Weights of a small mixture-of-experts language model, trained from scratch on English Wikipedia.
Size: 10 layers, width 384, vocabulary 16384, 99.6M parameters.
Experts: 24 experts in each of 10 layers, 2 picks a token, a sigmoid router, 12 empty slots to pick.
Below are experts of layer 2 (counted from 0) of a mixture-of-experts language model. Rows are named router (the router's row for the expert), down (a neuron's output weights, with its number) and show model dimensions 0-127. Each number is 500 + 50 x the weight over its row's rms, rounded and kept within 0 to 999. Numbers have three digits each.
Before each expert's rows: a language model's description of what the expert responds to. This comes from a sample of Wikipedia text that the model never trained on.

# expert 2
It responds to: Determiners before nouns
router:555481615478538504496510516547508514488531450491528474485414453479495383517526489521504480486447522488564441540602511510573497533551476484433409536486483478424593413461460457552453478538514516501601428486473523485495496529498495451526501460470574512497494555485586504469446527500465508517490525516576484553437438614524514515492544585511434460486438477505407498478436494538571502570534
down0:553488494482510518523521524571460491475588389438567529542486460514421397534464527391482581502523474522546493544410406505502568456493503547544488420489491558496453447583480460440493458573517528477547405614534482482491566472448464540476524553504471492493512451533438431589536513496470517464523399559523530504510597469500460549572570496428547538375441486482493435464569501480434545440458
down1:431581539469502525595473498529491481456520502460536535494492474522565552471437470456491572450519531490549486378421381415454543413555479483459458471471511509561432526440496459558446473403370567502518444540533492555515571466462503469500443467532480484508551426496516555492518477492440553545518387482437466543546468477488571490590534420459481453529503564564458429424391552515469529503424
down2:499548477448511420536530482461487534454573507563575562503424484471498403507503486428435538484475511542506492433558447476415499503499479397509499517356486397530473489561527464478511519462547523561487471595487488541541596424508494452557551533420534412555532406422544523518462417522477489446446472573478478487445452474412427572467449489467398461495492498533529546540467457510472499586432
down3:495491482512444468490517408609554518485415478467551412510499573471443455587531475468413501498544391472593415477500536515540516453535517532513546510547505571457714538458574490497435472480506582436450437561491429472499340499498461394526542514514515504442495476530550469404484456518481445507435493477499483473487631539464483480549585473574532577527502528492465509595462469532541442484499
down4:503458486510534594577520444508502506429428457556405530583505566479534452577529517504475447514536509569489591473474412513450399474549476581435451467553536528420436482529584463595509568505471558495506465496420534581481528523452518555495463501501548462475450497575494434440465441510442535448382463412421524386539547452477478486553528439498484562462522457394476527545470584438603536490547
down5:390464430419462461527543516547570402550496522425481447546467523525572519483609511617553525491373490481454493491500454612412540489496422573479527407558539500537466509377578417505533543498550520534515400505574534485459531413546511394448505513479525518463469546552557496479481511524476553427459501507568551600427469492433513453446445519515553585493463447484447476627514448539547508492427
down6:562566524485501397496514548443424410504503431541485595451527511573517482486571588595480555479530475470517436538521427463421538532472564489509492455475438485522637576431502402530602570505519585569550544501463520517451461464497440370413489569431505501530460513404493524358484560568496499527412510508479490432517486523445486456434475437483468512440489516492423500547410513492535517490447
down7:535428495481484465515469511483546596502468489497446498519505472443532455580494491713520529447442486458480508518528564458524409407486595444506444467534488432470485544471494537474554478524535541564534392583494511576378540567459512408496529519500476486431490454471459463557491514464440478509609456471530569555490502410401522564471434509476532529455502504506494524576469451556501632460526
down8:478387466528478532448494432501476480476418454417557481479451515487477444564518479445476512526441557497446583533417503539441487501555479559444474402518362569496409477538470522374468524456441377520402532484510540517480503448500537502450522501496490498526442538517459612531565602502514568503542408437568509446546468508509481406542446435526506519535505480524552592439480440414427589597612
down9:440516509447553490539538433518448528449401524471505505539493502515540514491535431435476525591523523556497533513551483492450444474544532525464494557543510473448607511526488384503488444455549556607395496522536525555485461531428488476552513488422511439530472429434463424572532496446528430545542475349445526400502438435429492513423607442505464537498444544412487487513499523557488431431465
down10:488545522458470412490499461490485474519368470554459526444462436482520560469563401544538476475567492514489456480454531513620539519556467607522543474553491576559492468507484497482482444483559488508449536560454548532524539484578528525508442568442494544496593481382533431480591468558419549369464539448404512520512457471475502471390501459470445460587463515515483477516486498435399570453547
down11:549548476510489529525449481530416585550465568541489458530508495529433405528440587327508468557503571532530460484478488447456524527490485525504438506493545471439501527497542437573475475569540571548491521436477484444552468552471519506464515452523545518447485454479462548397500515438468493414566468464514445557493477493536558491456513546489522574505462436517548450504446517533494445522534
down12:502514510532518557541577409569507435487537470451422552582464430456549500518483537458576572532507492503485593438441434430485491577570557471495481530455469411547529519493476480553395422535485534543433582386508563493531388529429514495539505537482470487503515509456490588456564515403434543538487381489497458535532490465459446484502463416535434600520377541457486508460475460454504478447440
down13:527547541492512541439510474497426577522538426460489451476499567458411539517505492619505507545443492424447550478582550441472554502482500464515501555515570475584503417525630484523485474422501461539461471578455348491456592571460499479536562518490480444488459479426481540511560430602469449531505414532508483500451558562484468445460456515513559495506441524449508458573483501533514492458415
down14:513502495495481549462456522529540429514438501469461422447492519493463461459505452661494491571381537538429393492458545511497528528449510534432476441491431460451475572448426474511517514524521477468516519428548508479441533498550432503458488469629525523506510513543527521486463583496548518516586478599415635489506525539503554419537523462364542417541499530503419595506542490448527435563488
down15:454457568495571489515475516477513455446487530449567426446462527474453506604494464468467453517553507521469523459517522486567535547413488439538507537498563427500472426433639538499512424542428507378512554487536564481515644553434458516503513470510492494512489427549520486509586427558444480477372468533484499524474478479577574502481555622434508505470533555609491487434530513498474459451524

# expert 10
It responds to: Common nouns after articles
router:594530582478445497384469469468503548526563417475474536469469395560570382478516526621514545508502504454512435505451526482627454582505496513494505522466572535460481449505470434533431486492598525459523415510446585533486472419494496511497543537414558441540546573452513547496540526556513463530532568520498461583554446498546525503547540451528552568606483499462427520562499539460570446498466
down4:477549558395389600583522485462552504536499556468531499495495502446531504481463465425515490508383409473432556410435529526425573477485461530480468425402501414483513466518550457509453505501493457503411510470503472526518511462511490508585536529490551469520523536506484409515598543493375459558533443502561508503584473529541450533506520472527534506429508449480534532494439459474481441485512
down5:527566450528532590488594523599399529578464531493560545515478508502496573493557483536404409584556486509553569558501474513397455527504461480419469518515489512510537574390539554487422452511497475479421448425544528514418387460508586518536492481492493505470489533595494512437566563507526495514543486534528485358580508529397456540437538521577489473411492427648504508510462482427537524456490
down6:551496498499499469444564576413427478577580521483518501615477501398612531478456576492549448503495515467538417493530510540460483469510492547453421543463450491551502520521527508474441564499468493494458444488571427472484513550494537463462507494513461477446588544573432414447543422447548441520522500503477509529427442405462489509491507398552461419583481454562502525511462485492481612558548
down7:485450411521449578368512486470481472579483490434490533582466519525554402572505484464518644548505583523417541522533551433457558405444581451554458431449620402547551529498455467514513526485443515511455520513531461484462537513530479532517519552540595448542454494476486436461613608515525498454478590583501472533538556460499556549474513481456518529558582560464476556525520446474455512497628
down8:453507469374510548577494426483499502513485578463466506477468455572374546521554494444524501565383439529524506475495534405471443419480525492489462491567560485397483460483522464491547551490517483560456522549423482457553399408488512437500471536472521572453388469523506474519480561443480428567483538438521456523558364534579442404411509572452461558467524542496607507472436475494554518440512
down9:490458523555520490438486476430508556517492472426493481487512590509551513437411501431419458501489532550502555412541599426458463425435511724527572373482552476551521560584489503503478480558609525445471468529512501537486557528518562495491526457384468500489446489446442525486467459535501517543356388444522547518526443466528580582500498452484400417575528424500540456447499497481444504562501
down10:518507567504527541534423527546496544522467412478528467474510471510639497509417515395439419486534476572413476517497518550563524435505548499478593489481500447519454544532433508488524478507563439519599486487483541580531446540480511455536542510435489525426633463474510495475370465456474549463489532409536461444477458451446510530429499462536462487554507453434572598493448458418563458457531
down11:383477418545434563494574485486402595432467500527458480474491512464366520524600453416478440523508439477492584477561523546547459459500523560523500470497522494516451489551494477485496534599447421539456525542548492441505526537461477527511496508476547441506504486681477471507554415562497464422491449499549410514562486512474486464527499419450478495551478495530537528476500530514529451424436
down12:352423404471518532541496437405577462441606482543539483438600599495472510601533495432594458508443516493539506500358498477569479523538441418579551442484539479604534504425471607485451493455505555435525531513529371440500544419516544473575601563434446519396514512407495510564517455534458485438487477532438462543498509527513552524516572434503378536523474488508491537402533473525555503532397
down13:542578404512473459452518483513526492475514565468517507528499485429494528464517424408524485453581522490487497560505541502528467478496562499454438559523440426457526470476580543571556570521530512472469520537515497557668533522605564474548492562382469448474526542448473597469462495457527529451550496556505520512449434496448487464504417446467407561405547469422370482437532404577524491541501
down14:483418471425526530448474598497481501579578450475506473526653449514488497487516519646537548581467626511456526547502500430423530519546502512445502449546490601529524328476485541484473409444499517562443518474521442518476613633452546515468479473476535517474475417557416502487445421477486525482531510443499467420514530402438517462446497445522537507489430529457549489473575485414450484524509
down15:506408498504543463573529542480509601511538427560511608504451478472464433428574521593475494531573464432438621501526531519432607415449472532509557459544461534520467470460421352559519435553478517501484476482528579429471420569466512513441444486503498474533374510664494496553522474488612559600386506493454463515530519530432403537448483510558515507549535559499460493404510492446540497513573
down16:407454539620505372531472453523482509486565461506487539600519470455388457577573562581540470414440451573484512485570597464569493547499466591471478503404486391488430543427471568622481456549489503500441612473532406481544526606496541551501507552501453532549519519524508553446581501524517558489480446537466435495535466584484520448542519489495460472459490549513534580511518547473555497494481
down17:608448452460516541481454453509463517574550459462483513482490504509497517494558482506474580507558432527422443611453493455452496560402471472523449567501503495590521528435490544538500442453470527482441530491540591537483545533491447422525524499476461506566493495590564429520548486498533467523538389504505478574478514546512466444475427414492420500490488505556502557454505509398586446450517
down18:569410443529519427421554495612501564496533476482474517545405526440475385498528493520478488410456485392539413552452504523410519482466507532551536511535539495500551471473528456483471612521507548429453548439416496515526583481485480478538489512569499529460528510418471454393464541505555529506489535486485462427561504496553450412531516515520527587501483534518556446522458459545489560572510
down19:477486480465528532447495417518424540492436484463481483509517465544501488484536478514505536555561417467594553461495540518519541483463404445610484499563503580542509487482491500546428533444570566455547491522572473547484423517519451428444558549476501554485504498543431483477536370470469571477472482467535469500624489574482452445434521531507519449479473456528472471551459470541553432508462

# expert 6
It responds to: Capital letter word starts
router:514522538484463459473541450488513574490458438533477474473441424536532438524542559517460418523433555512510423541468584528549432518521485494522519496474527510530547506522434464547427418529525523486528480593488485468452549534476491436413548507467529477445602567448510459420455460575516453564472509522498510492437387520524511579525577486501462481485476509476388526479503481557442457507486
down4:562455463402550410515490438523513551552492518514542545507583497323410457449565480479496566506415523500457545501449480481436486479461564450458467504446582506577453431485470551527597427464457496522458525384462542467471366460489517477518526592441464500458604503473564485446460478492427509552509487445493587528469559519501498523450468587475431526508589467530526555483432512485482487476458
down5:518388499530453525524464524465481491451486452560511495473576454428569591497477463454406387469510535593579550515466560475503474497551511520491429583481520447539409497554451536466500492455519465446494463475578418413547531508484470460441554564543518541566528494518519530566543499494386539523457551524548502639460526541526494495541532475439498540462521424436565542534552525388377541600582
down6:529437509526506476484485549557455463490460523407538594488493550498504478504494564476492496514548496470574473534487512568541529550556483575462506493593471559587524500493455484497498572481519560509505502554559448532518632465440524480409502418517504549541515522588520503494588508487443458592513496460562506475521510496492500532496556535481538479539487473469462507529449371559528442503559
down7:473553575541515544546385464564469474481459470437451461489481486449592491486533501397460492494457586466455472497481541560553502493501500509373609442452465522493457492534444477512502503577561420459506579508452633402518550510622426551512465493489523498479358571452561574485498450563496503538474464512571574438526498460552494552593469406479516539497503513581402530478533515496522463507495
down8:530518499468486491498428504510500522398502522422470574473586564551532490604437518566539535573507474471511561509570547444403498502556454374528553659448578511380533402478485510519526533441534459441505453467560462625465535489491534524498498522602511593593462528507509530551425481503607488492605550501440477521478495430479429519550436444443446492489512479541572477486422411529558506403473
down9:512496486577520504421487484442542500474496404462492549533567488453464425512577478542455513489568505529433584564543505510543536488502452382421575518487541536517434488552543466490646572521529517469577489488490444445546493539502483504469533476559535476511522516552565457482543535439463558473558581518441491447492410513442561536462457497543525446533402478544462517492609560414566544469519
down10:417568489550454555560423370493477534454501470506523523424522463477517547507488476509504550509518489470539501567499513465547390435449492554493541500493547493404467600544539477437489443439458556531497488498592488354519508488532471522551456469494488409345356458482591552502518457482420434461573588507535476509427517475508503511512489611419457460378423551468496472531372470568400398412518
down11:484536544443423575556412426479621443430507525398518609421466492501509504418439535419434465435499557363494459441409485472494402477502460526503437553497476522521497430469514533541515554419471594537433571449529403491453563522534412493436516576426571495616548547460534425492508497507488507533536517473538534540593511478421462520571521442508509492487447472473518498494464498609538397457480
down12:467405480570485462492542472503628612484500519498500526481482481481429459422492491475459465535469456464475481565650523504551520481472538531543480428625580500637536449471597467442508482482527502604493533491399460485560481512546484425524527454504529568485520516460534409548495499528509465514422425427444419466494528431455528481444520522518423558592425529508498512485555491502582457359521
down13:496484578582451549592486512505512492510476468425516424567490510456510526539581379551536477489498568433508507516518472412463512512541589462448478597507500442506526428460463496468558482473505487393466532467532496519444545524518467543452504490389573525453581446431568433470477427539492538543421492474436528554503528411534538488361386420484476475520529510510524506465443544550506400469456
down14:508514525508478417475451405500415527387465533443484422380459526527585471567455476468400591466460483594573389546478465428448564488479587494553564455531454574394568524395520390527556490443626549496459470497504602486546476575492433497486482515522429503499468525453501526414392478544551454489435503475393463563377502571522553511534508480565602442553531486490517561488496471515476548477433
down15:462416519553528578485527459492459507417442518402496530439476528509476569499475366489463556458457462538567530553548432457525535415527440462452606443403567394519546487577391513488522405448459502501413541469501511432564493457525567548464510449441481483446411413495549506523447553517533442563504568526505496565431459474531456484522551413553503507520475464550508547505557491471542457472437
down16:422516419463555544465577395553439591504456590483513502537511544583569500411490437578480500529512462480501465409512431523573577528573502533500487504571501489447590492574544405560563560487554422523542491473571533440479519559518422431396499549441430523562481545453494588406515540481449482507425431567458504582541533483528470458585531529509499500521449513492419461428429463468428406650525
down17:471493488497502519457433550438499407495523562505478602564489462523556520486559545492540502518545456400506518477419476427566482485493491487558432546504530540467538524439512449592476432466422564645421528612564587581474527453499565409485551552502470471495491504401509581536459488556521492548534480478434511550640484558390525495565513511458378502465514475536454434486499460526526534548553
down18:548524519453518579520544508499541498560556409551545431487433409518579386561490542517440614509624556389488429561550485445581522489477490501489477561457500526536461587494488525511420458496527571529538584532537498492565578497454477497575486469513538470458523448443527422565452589487398495607450495501484573512473400487474545485443450550533566530513619441553495504518475513578481467572508
down19:484508480551450540582519519418650553487472504489455449439444528428473459569546439502596577524571440523572473427528564522481485534535583438573607493559520410515515480569568459591470519500553483514530546475477530521453477591585439504472499493407472380509518568573508534477491465454517512552468550455518479409444508457541501541509502548530592548423465403467409508492544429522457488545508

# expert 16
It responds to: Math and science text
router:619427594469442511435481566511572619489528473450451516534450411566540356466565517558542481504592501476536441500511631563575603536492550454518586510482449356433593447535539568533397438468479480471546502558522571568470471388549443493536550507384482444527490530438494471513380500491503380534472535489592514558490472473495490475460476485513508557471463487427452503463509542532442468407484
down0:497533526490482423415567445479524525513451451471507441581552484511475530430428511437421485498518509482437561535478453483529500467475555526544561398523551479457510516425594597454534395460496522509439511469554483430454397385470525492509421481391452472459465535684496486455523482550456480494515480463545476546530516453466599478466519442497498357499420473462474531369506503535467505319536
down1:462416509496512432419468451561536481512483540553553572431422504534465473506514506491478381489475525515495620513559485487427509578478516489559534496540466489463482488589496403523465477509459487356459541513489532561475466587540516532436505521546513501473526514559504550397535503503506551467369490489562409621554578495464486440594560416588551459501484404466453515563518542446505523526517
down2:518474480521480515470488535468567583632541541539552405483533547486536410524561545561520521479471571513528521509502519575480583476541407483519429489448528462489424496591453483459491437572451390560477598567434537474458514455472505533447457503507471476549493467465532530526535541482487472439493446493411496468525504437546495517386566427536430447437525510513458445406490492542504569406486
down3:546540556530506425512555621460534542550487414551581365455520444550559545515491569470449516558476486463524407522493528478384476491513539499543484556486455461442490547440501589494560526482558584497482472552484482514475557425449384358514516485446633573547519536572456457507493533559522622553549581506524450511395535502533529457462555481503386460491488493471454415503508451475496533458506
down4:511570437584554453346515425541468506507463486500458461539446533508491501546562427472583554450390560496459452476487547476599503564488489514471552453461599415514539486510516503469470492559479524476510516492470428550505617530663501517625538470595487442542534590517520474385514561483533584378461490511467487457543479480539522452490459553523510494500492503488556534521426467549535492566536
down5:564568552434602526572489531512558439521555571532537572485527509413545592526529516468485509475489471587501596441518535436541516536559504567536508571450514462512530488412545518540514543547363510536553545544538455516463448522518603488427487460544471505575473486557493466498531503549597601368534539499532466374436560462419391570512520476530448480541485450412541496497445386562529479516524
down6:488570488518598508591368483492447462498492524560558563523497512443475429490535482242490491512555502447449518497561515492454568544527478492563499558522515421500521520495564389493548513446517526475448450561532482502542605455468516502559465517413483552435433533435506488509532493511450485446528538487493527484516508421503471500426501475498559484539518540509474482457568512543568515538420
down7:440501463502458598507500607527522589477476523497538453618431529461537450409491472418604527526426476495451529528600471492500459446436537486487535390513446476473565523521473543561430445427424566471466447514542541470520550532488488460464492568486500493463441453445493451495504560435467453511547454551515623488468596434450450492509476498438580535495557547381432473541479510451444549493484
down8:582473496515502492445580543508459442470596426544446506495581537483520524510517491503483523476483498408598484430456605554554471422499486426507524555401497558496490576475535584653512567485406507480565477493495454569499543457453544577480412486520416533477543472525487447545480441523465438428521420463426489524555635552518496551473457465516568552462474541542547372487473548463483487521540
down9:532591435496487500487510495607417509422523497463477516480492478475466505599497520380511457574441554504491429496487511517513470469518479505524513493555602406461563489551490548562581474533539491536500600513451499584353470511517538542485420428434440497482468470509506563435508488570670533504527540434446581627485516453533517495485501553583526481453523503503524501420514662517476526499526
down10:565473470507498526558542471528458479610471499573528482475497527467536483517435492562425476462534608538472531452562417518424627504514522546439509506485463451426447494533449545483456513451533494424429543468516483429482580594465514542497525559446568417479576455453549483364430545574499465480431515528488498543525531511495522517530537429390489468583483499363552512451515523494570500533515
down11:472576524494526450541526463527448559513564487584525438432562467539477437484537444515502463430554472378525503564527506460502449561452489501605518594509412576488537452466530449445522456461570498475487530502492484532536541519501524463539555495388437508501577505505511515533559520506439467466427448542505452476422483437575465486508514463446543551524526589490535486402536533550483473429553
down12:474552455557453635537477549522537489551455488503581546552482504499516570505557478481505528409405463507490504462500529450373590484523559501499492451510517496480499565583459461454422558526508468531519530516563486506511422553511517478401474483515566513513544450420445618538516455535487451556450456455486541470447482466445455424511528469506556490576481534541553512425436572459484483550493
down13:462424507477598435384536486398481529458465468481443419545480504464514421548503475525559620524466487460479563502528514541531551471496418545509483432599503434497494399521505479436472456428563537589558548562510495545465470543564465456535412485475443498509501489465471487460486520603532494535443469449503422475471477457543569574503515518513482438516516481512547399449442434594537449503573
down14:415466542568515509420580567505524499501447449433452499538386574507569534496563449570545454466554488451399559582509397495527453507516488486472534435456520510540470516409424488499451520510499561451486455551463441529374504487537490401546410451503501491514545517518526575448531492520526575561528577564533457529470516553537485581534458530436489526519498456523425417558573499489493484472509
down15:520455538433570537470535493542551531468493481464493432526553540519476527452522457553466511614549437487424499510482463506584455517581491610355547487518471492539352448473469413577457533442493385574532416492423522436513522639497447500503493451505485446490501464529622535371425536499578534449498505505471438577554483572459472471434545484483409482552533551481388537572521524463503533546504

# expert 21
It responds to: Verbs and linking words
router:579459584365508486495474447518532509501467491494451502514479432562549492544528574526486457607516522457476512509525551495580504608461526517502531409515542538546523502537436495497400435486563483529547495579459576531487499463456559482497550482472587461392486515447581429501479543542575525522478499464567452475435459585606572545432543487403470479595442412454474414483334490576505513424518
down4:604537533521448578508530639466554604472475528497410535479526528477524532486435461432589502525467506490556543512471422496447519515459547428487476438510552535470476541544505442430569495389473496522438555443502443464461404525508449456505466489411497513441501559434529380605459501435441512469401458499454427451511465466511529457547527535462401458581522411450572455482470489425501392510566
down5:452530587485501453475542525491460558474487464532483563574571504587511480507617493596541565550505520505514522477453491506548582466434517542492394560519524530545516518489461497592476433435474518428482505515533465578556541509509456548562506532420388507483565518455543454551466452560578550665522476498511544434442517487513536533456569533586491515491450526517520501537495574545476523581561
down6:461514395518462511454528603476559426450478403517459479447449551519610519460471498493441468442463487590493519488507515472518536521508530530487495466435547515408599498506514540537433489459462476584499401446488515506569349514528478473512522512512567527422458555487440580506524537394466397514560486545524501508525592416607507532562458526566403526500455520431494420476463503541521520419597
down7:470451587558456437488498566475549487517522495519492540512466556518434436508526520550522463412531543543488468466445532466514481456490460433507467553520545596462507568479512542531559393484537514472473406509549533500528417466582459532524533529488427561462532553547546548493552475535452490569382489554523541531558483562516404479462472596478443457617440564538574493450453524452461537366420
down8:524572572478529502436522515483454462482442440522482494463543489471573505412573453447502423574613465361488435382522482501588600502387567495457421553503421423488533584538473534525448499517556522421534538470484442519559450491478487453435442606464496452477578462507485578527482525542529487482474375549544471532394412515539529495510511459573515574454605483517484458465550531501512549637494
down9:502427507580439551615521447541486534491586487457567527421538475447449508540501472526512483528468495512545524473532556545486498450432526529459509480510461552542483501550484486462515560481521463422515487522489535503466482443524509480515492488434506509514406452552570648561547468458472456471607552506472443439431462527456513481456529499536500427429555457605447388505467452576473541454428
down10:486436454537374519505512447525459363501541529460518492510428500483444541596563474278493445464494528510477454452526396513460521583483455513440514454472469472426470522443545493539482462507498571417456542490513472567414521541529529428575513453456480448507480534508475514418546474483501436634508496425488570502499518486469470448469513495477475513477643437462526462511534398541480596436466
down11:545527538489467492555497506519428528481532476485506484568517474556465447426444554375544474437494592538423462501563584479463470465431533513432532582490559564510421528534567460585547574461513460388453435472493514429510585464532543544495420411518486514490526501543460521578568482475505415531515399529480547433538620544521393516495552509458502459454526511488505568589528375445518566405490
down12:450632522524510552524513539515523432400535527558371571480549526513403465447505459450513567489477478570451530438548516627492523507504508590438497540545451498458511520479461504492505409459534532502510562491506467564500549535506531443540589419429477470475495505503493514536447463482456464595427481453503478520486468545573530486520448385423494510439481536444520462526434427547539522448443
down13:506556492541474490524443412526470486486484514504401498538515489444523468431513535431516492464550544425505444439477444448507547441507484502506452473495423431414644552530475523473535492464530498593451598507544402588434448503516534457472450521538534570485523456538477561409490453409449433461373470518425476551472468460465506425482426478450503467527499461454521497478489526414604500514548
down14:458514385568596542440494606498554493531605456521480504418545577520400528458558493536502501462478414492575388512556489483580550457498566452512426421519564491441451437430535465488527572498589502536564509539488518495567475570512504488587550501567444489411459522397477462511537412470423512452486472496406514494477468441391397592508511528484424571441494477487560398426501490587530530479513
down15:488454477498592532547543507556540495464436530481521505528541539476523501588570557526468446494398517566534564482527532389460520480456566624551499444485390486461536483492468558512505465498545414463499500477510521520607439540407446504450442506526413586476446494510487495473456527604515526453553529486411509581480601467505513485509473538520481432570529546603448436529519384457525532332474
down16:536431509422534482539514509429578494514456516622509521533483512546506528543425593528429442549519454547521541557584500437532421536544478572480481492450514434456486551471527514443510451549544378449471507506616443490445493498393579514474559460482491486560433460559502454419487432469424519455540486493462499521507545488446504510572433402574424442433577542532547506548414511495463604559489
down17:551461537513445554464497442529486458515544484498532541451525533506513493620483428510493549492557495523521502485414567514506467499451550528377536463469519528447516473561434459457487450518500468619448515467584598508511463504481472539459437547461490443477540458474557455397509539461604500544447446503546515510501470490399453537590457495573423486493546510561446559519447475492529605556588
down18:497503533485438485491573470386530489574575529466510537516474500523505485532500456806618478406513505436459557514517483480474497578458437446512479542528480458513502554537470571448450454501544468499505494537457401467477494548400491440505525498560580468563467500490552510535419550529494385514473516504437555435483543555562487511507513588518510601526506457483537515509409576529510427512432
down19:477415446494453475507477496516507533484512440462497481420470516415626571422470544532521491490458496481511620593460485560461513456525592550453458553464550423430490590510445524434569532419585551495456498485544548581479440576421503449586541431419499516500618433409432516528577498431487476462502428560524517490513456545525490420490427478469442481444486478455609538538473551424436509527561

# expert 1
It responds to: Capital letters in abbreviations
router:515481535485412496443479514508537584491501454506445458508364453593504398500517476552523430550455479436582445561574535559501507504563383461558531473508534498537514565472506542493493472522547492446494434588476531522473535471515521454472518500520509441455499574504566554460523609529471473508508505442471452612435391498528465512454554515500453455479457466550515491435435490529454455514447
down0:513546572527506584506499574401442486496530574440457440471516457491441532517471434436551511535516618519495514568473445557534545473411556589500457541518584467552618537539515381444450482376472579466523573437472452442468514582523539401496570499423527561544491489482555507515585452483499557526487524507538500499572460491506512438463393427496510478464447511465514502503569563472466508448479
down1:488452559472518547483394522553416473451505508571468475499522541531525526504523506543491477550462493521459493492557441499486508602481507544532605504477553528421461448521478512461551400465475507414523415555606493482546484455480414490401474490461540546465506525532492533566576530547489485465527585537558487432452494498507492553519585542570425451602476559603476568493416493446551482343433
down2:467438526489571510449363498517435559534600461447589513544544519452503485532596432386548526451430571478558512435556443558497524522574483454466506498537475526512462445627442485502530435580455519499453538516509467493478457472474542435507581540480463487539419425450461519466475417423499482469469524551555593496535500494542514553417410444453513547589596516459548486433564521542604469506481
down3:465438545469445574530508518497545436460487512459534482539470561459489445479554440603558460522510456466472532441466547463476489473454480513472527477492515491530400503366480562509472540503539411464512510539491595515484469520498547555419497474457413389555424513507494488440532465589529491451449512502432489511525520455354596442470470413556529529486469506499460496472498428569464553458516
down4:483589513441504433493388585443592463501588471511481541604558563423386539510457575480526416424465579557592450508495484497440490486453439404495521491479513507535562458536545578438605518448465455436416484495555539447463555494449568459530399552507521464531435607496467418489473505442517447513506507479450559600385524568524535490477477524412431447507533476507448531525469520424572544376326
down5:407539475594456536546432532468539462511508510488471541454488498526547502441463530492516562545508549466471523473552433423443460531540554502483485416567487447563477472490442485472550459517476537499494511500497411481469511472564520559515574487560523581502460540476517458490476511594487460534565489540475516500554531580514572403606546478435482499474510500537581558460457588456510542507536
down6:460497413575464563517462520367518490487422534541552432448536458495408502503531519447472509475410475471491422472536514411511505487514498476485500544494567504577475519562472590559484582450581560482580483480486545478393559539401517493489530523533475470527568498415537543457426424494452491425408504409526503458551452563533533476552516551491407385534577445607503535377549502525494525521480
down7:548505605583529641536478496504546492524453551428485481460471497472482470495472439440552542558396489474533384513437503506478555475419450511454493623589548518454471444516555473539470398429481530449491502460495514562407511544504481573505554554466476603578513451480483469509595453451517462509493419520517418541540483539437486569494479487523446488468387593598536444428502534471515556514498
down8:460541411602392511471497500574498476474526571472465423373506482504553436554509448501537472494445474514584553486538510544465488522516498517534512459388542516453456492531462492520512463557544558523491543510535571499559478531503450424496534464599527511373524468489438516473529512472544536446623530456570446439523382585386520446446596558509561501501450517476538505542477498407471524518425
down9:526449522499436505511452480502471513571483584483384495479518525458454531545545546472646492522550446456562536481478565481469507440471499546486498458461484491483466529516468424529490568536588525466562488542448482449526470485383596574414427431457525560477464498434546513429387448500471597496555448540494562417405548453414546468524522569460407531478482503546480433453478528504506467478427
down10:558440571449334504416466519535549492478499437503521471477432520458529505531493562466428498494487491420462456457461562529580456451512435532559590514504538580503495467540542464514536556428474530437546515437458486462430548404581545441568507491563497503532432502520523465466481444478535487593540415409444479537501557499518620488535494581558490456532497494490496475472590521449516596580489
down11:519494574539468464442519573431532465469439525504572478386486581420449474486485447428473460461416419475412505582573489530506504547543496511535544566501538500492506519598531439505474454592486474593466484520509497477454515518467543577497396514513466562474534525517546483536487461524497544495527546522603556461397438575580516571575559531547576555498429460581508486550549481512501569548487
down12:433501504519514468550517442433485475574484581463538568560442456530548491488512478381504595574485538586484556507552410448425534440517518472438469655533414499465551463419541532468497428548548519439441571370434477544422532458493508532554569513544483511460576498500521508507590529477550506548522579482464556550502521538545471489564456477440427606492577567558475505492416451479543622404558
down13:490527407556469528522494534556551439532482488603384470540485490540436589429586538483468487523456563552532681521514494455515457500526458519463469579459452488532461513479520437468427430517449515515448552516515528533487386553481573522528560519446547492492492467597539543495460476426528546613568452489622554604497543554482432408468434404495512538531487479503539569523380478456544554546524
down14:542539466503482515547545452462521464404559501527425580457566485506520436538448500450452488525471532495523520450429571465466471450402358451398493414530556509492543527599571515530508508484442490519421473431507491610413528499515557387478481504502500444516454419418542451549407493442486400514458425519412409500475459454517422506481493548507439389503565551570504467475547487542487470526509
down15:529452467573460521535474555509564482480528499469479407551426525485542549595499476512505441520602446546469547504525515355498451533437580432453508581491498509516465507360509456480490536504447434541516471492523500512435483505487571515466488435557554535506466329602493500580474556527587569597565436520457494390380423533531415478503523593481472407462475420472477501447459453508435529542475